Below are experts of layer 4 (counted from 0) of a mixture-of-experts language model. Rows are named router (the router's row for the expert), up (a neuron's input weights, with its number) and show model dimensions 64-127. Each number is 128 + 32 x the weight over its row's rms, rounded and kept within 0 to 255. Numbers have three digits each.
After each expert's rows: a language model's description of what the expert responds to. This comes from a sample of Wikipedia text that the model never trained on.

# expert 5
router:151104078126111141167170113194132079059119101102156053115143159096135114103098159119146144074128182153063165232098135107154148061136108112153132138162212107077170118153199148145138177079121153
up32:100099136154142176161156025159132114110090126147149099103156142151123147169081101159150109138086159119116173146137143116126081138165142156131166137179173192121117125138131123158187152144143064
up33:139146114061110183105086120154167149100103187043090143118110097158143097074164167106114181062140124152113109203107157108129111083125104164148193140148084103094150112148183136138157171111153141
up34:105079101119149146150144119077161089104112079101157093144142116121113113099137148100101137080129120113084182145145170086141104092197148144100104184144149167096205183123143133104162150083189110
It responds to: The letter y as a word piece, inside or ending words, e.g. ps-y-chology, s-y-mptoms, Da-y, justif-y, plus -ty, -cy endings.

# expert 16
router:118091136124124175075135118114148063126144123106125041101134222093097129084113166112137157112119159106150133120133140158118111120141151155146160145157185085098156125129154109079119159138096110
up32:147127085115096164112154123146086115138070155132070115158098053144155081099139117144086142113110153083111092112123136123127153105227147118159163100094153127125139081175127098101155180127114107
up33:194124104093144110114130133128124145081093139179145064109095104152123148159142092099144117197117109088132205166082164110137131126158143158109149112168168128081098168141094133117140131139102123
up34:118134179086146140135187093100123159130085094111115155155113178139157086111131176098125187106148130075134146183099138086124101141145177108138117105150115146082154125118168153184102176116136145
It responds to: Word pieces at, ig, ang, ung after a consonant, often in Chinese names (Yang, Wang, Chang), plus boats, seat, Aigaleo.

# expert 63
router:090156085126133072099118121120144121122097109165163050089108169090106095111127112075104180194155166142098120231101104109151139077107102131113157149082152145137121197207129132109180170202137140
up0:120123186156150117113108137109114147154117084129092094066143083097158127145086154126134213134175163141107119132184098154049095136144103155101156124130151142159127110151142152166113164161097138
up1:141128108120150102143054123181114135175134154145094151115017121136101123103132151079062116128210180107124102159160129147135121114163151151103144181104135128056142157143202131121125137156138162
up2:153207152164087095103159121160170162118112091124128139089121143119117130138108112012166104129080095107146152096063142099108094092165068124106139078163091176148099135112104122117183172213126136
It responds to: The single letter c and pieces ac, Mc, C inside words and names, as in preceded, Pac-12, Pascal, across, leucine.

# expert 24
router:103125183131150120110141100099139145109099129105116096091178162125062149142164169097120141110178111178139184160061149067121123103137124068165146146192150120156096154115191097165151128163110131
up0:138150114114122104132162145057146118094186140187167083074093139116106116110169089120081121064117131092077108163128110093185118182124102151130088161120128152123127124130106164081190133151127130
up1:071178140139118118096155145097131145123126117155120134102085080137148147138114116120111162145120062135078108098096115124139118127109147166156087107096132120174124112134068094095142143102064171
up2:091124151155172183183103126120176094060163122147118101187117107118132066177180100110149122104052116111153116109114127141104131134090161127121187172117093087154087116126191134121156132143155150
It responds to: Line breaks in Wikipedia layout, after section headings, infobox fields, list items and paragraph-ending periods, often before "-" or "==".

# expert 61
router:083193097152107176183134054114125153109101089152165090135155198140089143142203129149123143143121152091109152136075144047176099103127176059067095113132169107134159138130155146110109137127130150
up0:106164114184117172147211166180090130137090129144129145194142144135136115090090148077089155143079079153147185112138136162140162113099150140104134180168149102142078127078142103104121116170115115
up1:157090064117126148101196123082085151137178090091161142089129098119124185126168156124103099166128129148064135117168032152138161111092145081096149151124140123192130140102146167144039152104121104
up2:142173145212122120138111129107140137088128153101172150126174139164146180073160195112130148130090126082088108161132113083123170108176073103104185113129147139113152140090139090145104129202166169
It responds to: Full stops and closing quotes ending sentences in prose, followed by a capitalized sentence start like The, He, In.

# expert 47
router:089126120074106131161164056093189084084151076175104082097156155089147141099178143052165123103132123096143148196132107143145129131102141078113152160102155115127115185144129126109129141064137110
up0:161099119147152103121168086218135116106104072153084105085140090161166076088078145143128163146118120052138121191157104095157155102044121098141089110114165156151091132105129137088121105174179089
up1:142135128130175091152149156170138121101114105206145097164139113109172083113183191104118082149174156091152073184092148119132128128110170125113148159105121122080096137102161186070144074095144097
up2:126149062121093163093166128161133179066117093143094122156172114152164091151185126101145132130235141066157118148166112159124132103140143144111086136065158085155107185170105140147134108153069094
It responds to: Word pieces like as, p, tr, pass, vent starting or inside words, e.g. ass-as-sination, cl-as-s, tr-ading, plus the word as.

# expert 53
router:091140145111176151164101173120180164097131127129127102103183108108118116156128117103143142095106163100136148141103128160155098141125170153098120187122140121180147203129137154135155109163157158
up0:139102136143095136136190139102137112129047169148118098101143086106183166142161200115123177117113135160104070105127113136146109103168098143142106117087156180141096206135138143199106170167130111
up1:107116084149090143128119136062210118103120117103194117113148135101094118179163106093152136158114127131102144129107129151194103115135131073109145122116154107090118096101151107142180136136166120
up2:122165100068187140103132045132142161091175119092089082159137197116145175140100158133087166124105094103142172116099119138172120164153125161096131119190099182175132131108140123126190143177118106
It responds to: Capital P beginning names and words, often after a parenthesis or line break, e.g. Promusicae, Power Station, Philadelphia, Ploughley.

# expert 29
router:124123139142153153152165081155145118059097132185150132125125173108076230117122126098140091119134143125127105129124114123167076135067096126135156151115184134105134168116098136096129114124108182
up0:125092120095116108138081132072120106085161111222102120109159172152129150182116143118120121203127098154176104116193119116132117063139154121132196112199152137136171135110155183124107140155083099
up1:185082177177145140107153114110130086148156144151107068078094121166160149105112098110128125036099171106115108126083082101121114156072110088063123111091142124146141148206150134083192160144129115
up2:076151187122108166111162043107167167077103098190124127183074123084173127117129073102136126125138161157109056108155132089104051111113168088146174133117154113125145124122100113115141158083156119
It responds to: The -ed ending of past verbs and participles, plus whole past forms like used, made, released, known, as in purchas-ed, cover-ed.

# expert 23
router:089164163150173104113141123124161089058142064138170091100201109078096083097161091116129111064144121148095159134075168103145137125090176065102127146204126132114152165126151147139139169092108084
up32:121134094176172148136122101131079062105123189151124128133113133089162141103072139121140125120144149166148120191128125127097129172125152151126153196183091119118087151123159145146089074129100080
up33:126132168140112174189131138081100117104121073120118127117154156151091162178104074165153134105129119095077139051130182133130195084151114091107123138146123077099137160151073147116132057161130144
up34:116132157131160144134124077114153213091126053169068118102113125111139077144154094059136133082125141204130181148137180122099071132175131106153069038130147103139089114152142111140151165188051145
It responds to: A bare space token after words like the, a, at, from, and before the bullet in infobox lines like "- • Total".

# expert 57
router:156158140103134141140109139102073124134179086139126123091135158106139186065128097124113147119137161113108148094093136073158058131078109041128098151208122140211192176127119119110164129158108123
up0:172064137127126153089132094182135140096147134159136165065151095125102046142128128133142149092175118095069110130100090060133090114167115132086145111146136148120164157104132158114124162137153148
up1:089129142077128083150132140106139103097170107116127118099070117128194099134189164113121134178148142120146158051160132154135144078200131105150175108136056116192184200146134151118127155140137098
up2:049129144104130105108151101130189129128135153151130182152080149109185096105107125130150130148149127102171116110098101146143084080132111120106093113114146098125112134141127163099160200131141176
It responds to: Adjective endings ical, ive, ate, ular, ous, as in specifically, approximately, typical, plus adjectives such as more, most, main, local.

# expert 18
router:138112154103123124207149124122162101079192112178130031115126122070111140100146161112108143077138145129117158184093130077169071106061132072165133116171169110155112191178149099194090121093083123
up0:112136114101122147147125137083147142109148105131150084100084172128115092089202143137121071099143132177124140080163150147140098083110194110142114103120066124138078189104079137170128106093073097
up1:111130093115175084174208113206148130190124181141053033098121148125091094113133141119132091107139116124083116091103156157091085108147150104107141195141142183172121151168115137178064131143134099
up2:138117157118145083221145127107134177084063101123069167117153144058106133106194148163100177165157167079114131079092090109172114145129120140121086159129211155129109132093123071082107124146125110
It responds to: The "or" piece inside words, such as mem-or-able, metam-or-phic, Ge-or-ge, Man-or, plus similar pieces like "ator", "tor", "our".

# expert 59
router:094121124116121072133145054099130103148138114208117098094146180084188102107153065071112151111111131163094105135119062126091097131101107139124086149117207102161124195147125157102129148119121140
up0:109072136098072156123091088104119112102098088165105121135094146169127087162152044071092121135114098117105095156142093190152122121105108104150082169109123072127079201152155165217083143125124125
up1:100115078129137155172159164078117077116125137151118060208229099136185169159139107106112173113162147138083069118122094162086147146086143070172104123128140129121132113077126094143134118132097097
up2:159121122146172093167205126134159106146115104107128131110152134154153108098154149093177123138137152128142098101138122176100113078186138127060088050128122082158108139128084093154088175121103064
It responds to: The piece lo inside words like hap-lo-id, Ang-lo, g-lo-ssy, plus list-line hyphens, colons, "),", and ult in multicultural.

# expert 15
router:136126125060156214137126136086106098104140132136128144103190093075108200128137094137114094115155127160116150160124121108151133160149112118133097137128123104132115175205160097120155169109131099
up0:152090088140196177173135128104158143098114145125120178159130108117144174138110095174133136125131121199175145143179138106098111139101138131122164084090120195160086068162201123147114125120142067
up1:168143148139122147169108141130149123056100134129162103119159130091154147126089140152146177087210082175064116079158127105095152098151135104165165106107109087140123152063148109118118098109136139
up2:134207124122183164096196138103155105101110162115146125130154087068141202088092147156124099158149116127159121130170167163184115140115125163133111093137161142097147113188109130127082131145155123
It responds to: Year tokens, mostly 2000s like 2010, 2016, plus the second half of 1900s years after 19 (1997, 1975, 1980s).

# expert 27
router:132182143157163118162175090066178174116124103124123091140112136102138120117126111116057163133179158135063160135109124121158112119087121102080131149106162173128155173172123154127129123087139176
up0:115143182079155099093108084116127125132093146104131159101138088134200116188105165099160180180114104092041165160139147119110124086153152103143185131153174152159157158151132134106133143143146116
up1:083123138168105106141104126100121140102074120187116124098150099138130089153131132105091153103151160206161133085149189138128125118137143169166118165134113127115157181133199099126163166150152142
up2:195112098150071161081117113159147103125169119139158112137125054139110149103101129102199102156139152119061129199150120127127112085116139133169150142153166107094101106165108185160118125136169138
It responds to: The article the/The and possessive determiners his, its, their, her, often after of or in, plus possessive 's.

# expert 48
router:154139127102132126163110111131144126118124044123149039118114096118131123102120102047082151132135123136110182100096140044164122117093112117140098160119132147110137176176074131159178140102125109
up0:165155079075184071204166098133160118133117109111142186144170087137121178152122127069106150139149119133125179134141103081127136107126086167140150100200112129162134150164107162138160151135105127
up1:108130186124079137123101141128121186100082055115128108131182167090153152179089102133114174174118142123181123090135209169096159144152128096084138132118135110105139154176102119178105094134129114
up2:145064133130099096125071090063135162141061125110151155147156117084076119096137173096105101122121123113125166161140133135070134130109207087150117124162166142115137115156098217146131165138104132
It responds to: "k", "mp", "ak", "ick" pieces inside words and names, such as khan, skills, kg, Memphis, Bolshevik, Track, plus "their", "its".

# expert 44
router:084144138107172113124151130100127106112131129135117096134159149133000099095174092082078163154145129149135188166119127135132126127087125134167088116124121118117177151143161115096076176081130112
up0:127129102137153084108131137069137111147124096134100125188107080117094098151155143138102148110168143138147162142130154147089113127142165091186126164098156094074117106126136098153090110091112110
up1:126143103154137136147190172096125201137158111153086152165164134101065124126121096128111105167120132102190115171081099143082128102034128124106137122128173112135127145138115127113122143119060062
up2:121117122125137046095144116138097102182132130108090130128163121116142112102084168127088111184132130151133131133113112124130103116169135171140090152124142145153110126142147185131069177128165095
It responds to: Word pieces ne, di, em inside words like immune, individuals, phonemic, Chemicals, neighborhood, Divine, plus words such as much, several.

# expert 28
router:126161098123113130103162135133165118066122100145169083093126155086099132116094102097072140149145177160112176076104110068134132112146136121208182169110168073156183141105155162155136165088171155
up0:143136129143092154059215145072174099145159132162185121136101112074108093124137094156099129198163172177160161140069138128163148046116170098140111067126128122142094114094125103150113135083110100
up1:151161115178174152173150186142107117074175160151179113145111125136138088146072123056108143132116145142122145137171168067154121142138101081166120083112146087080124137121136163145195139086128081
up2:104115120150101126143085159141140167131141154162116157129095092110075077132129100126096169148124110118190114166165086106177149140174128139105100101148086098182089150157176115162170174088100171
It responds to: Word pieces ch and am inside words, such as Nicholson, machines, Exchange, Diamond, plus sentence-initial He, She, the.

# expert 33
router:121120077169127096137142101089162157135115079128137074133138131123083143070145087079132102192100152140069147168137121125179130082127116144099151128095144162107186162130131199143190124113100124
up0:071106155156113096123157101107131181105176123157058148171140102165128100075147082127091107074147117153128123117160137177135111080093172110118161056154098129095142173180155131095176196139092171
up1:133083119112160153037089068188172095130109148121130072060095090148140103191157112083104157149099122111109140121139109088115129116112104169122152121180123152164100139184112143176093155125113148
up2:173119107138165095106167098149167103158080154109096097111065105105164095122206111133140109135126118127170126091102165161088100089149116180078120198128177185149140138104164131126157119139135057
It responds to: Word pieces la, S and co, especially la after b (black, bilateral, biplane), names like Boguslavsky, and word-initial S or co.

# expert 12
router:142141189119124117104159100114172142082110111113066111142149133088100161095124092094086184083118178144122165115080156100111090162123108110135087167110205132120129190172169123154114168077034144
up32:093114088134114155125095190084151100162127185106151133114133071160194060166129116086077175071163143109136191091124193110092086125130139080126131096146130147170098130206111143078189097072184116
up33:110202098166154168104180167057132097120139099089090138093122183097184125095148138152121097072161086102164201145122120095097143157078119102132173178075133078171112114080096104120170129092118101
up34:141096089125127152154117092127174120099131126099072155153101170135176122043128117126133100107071125131081096114104128089116155117125153151148203067124098092138107079133077187169186126111181124
It responds to: Bare space tokens between words, mostly after verbs or adjectives, such as "viewers tuned", "got admitted", "has been equally".

# expert 7
router:137102147144110125189161145076131119065142151153151107162166104080154142111104109074159133131155131122086160112139159071170046121096084100158043178158153139119138130133117153126116169160115123
up0:094163178133087087205163110106096140134110153190155109113174091139129144136139121141130108123124186113103179134174115129131037110129050121120128126150188095082144117101127140200137144137169116
up1:102096129107118140181189133111075104076132103177171141172116158070133079143082128103121110089142149103140138071107142114122158141080139102169149171161083106105186111142060137116137145172129109
up2:129100127152105082171115132120138110146128223075114131101148136170141149100092085126128131122083125168106135145128192162112180140146125122117156143113163129068139139151107177126079128102123115
It responds to: Word-internal re, ad, gre pieces following a consonant, as in insurrection, there, increase, threonine, Academically, plus word-initial se, pre, fa.

# expert 43
router:185116146083113121105141063134154087116125141171135117101124110134125125110127109076159156113132157139105173174072147074091106114069108129109103201130145165081135168116122063114166169079127107
up0:095111178121161125089136138139159119200104159137108077159084098167126146127146137081091108122146064153175159146115103145107111114149100153118127082144140132124096163159153118077081148105125140
up1:168132101125116101144096076134130149126126161123083135086139114167178100116079171128136130144183112118170106165098114061168068157141156128081150202122146147088120153139175178126199130148106111
up2:193158044114122199139129137132140182181085137111161162143151111096087093096082136109178186093086129101126128153107141144158143084073116127122128120173156122100112096170086121102168171176160138
It responds to: Word-internal pieces like row, is, ite, mon, un, as in browser, brown, legislation, Website, William, Moldova.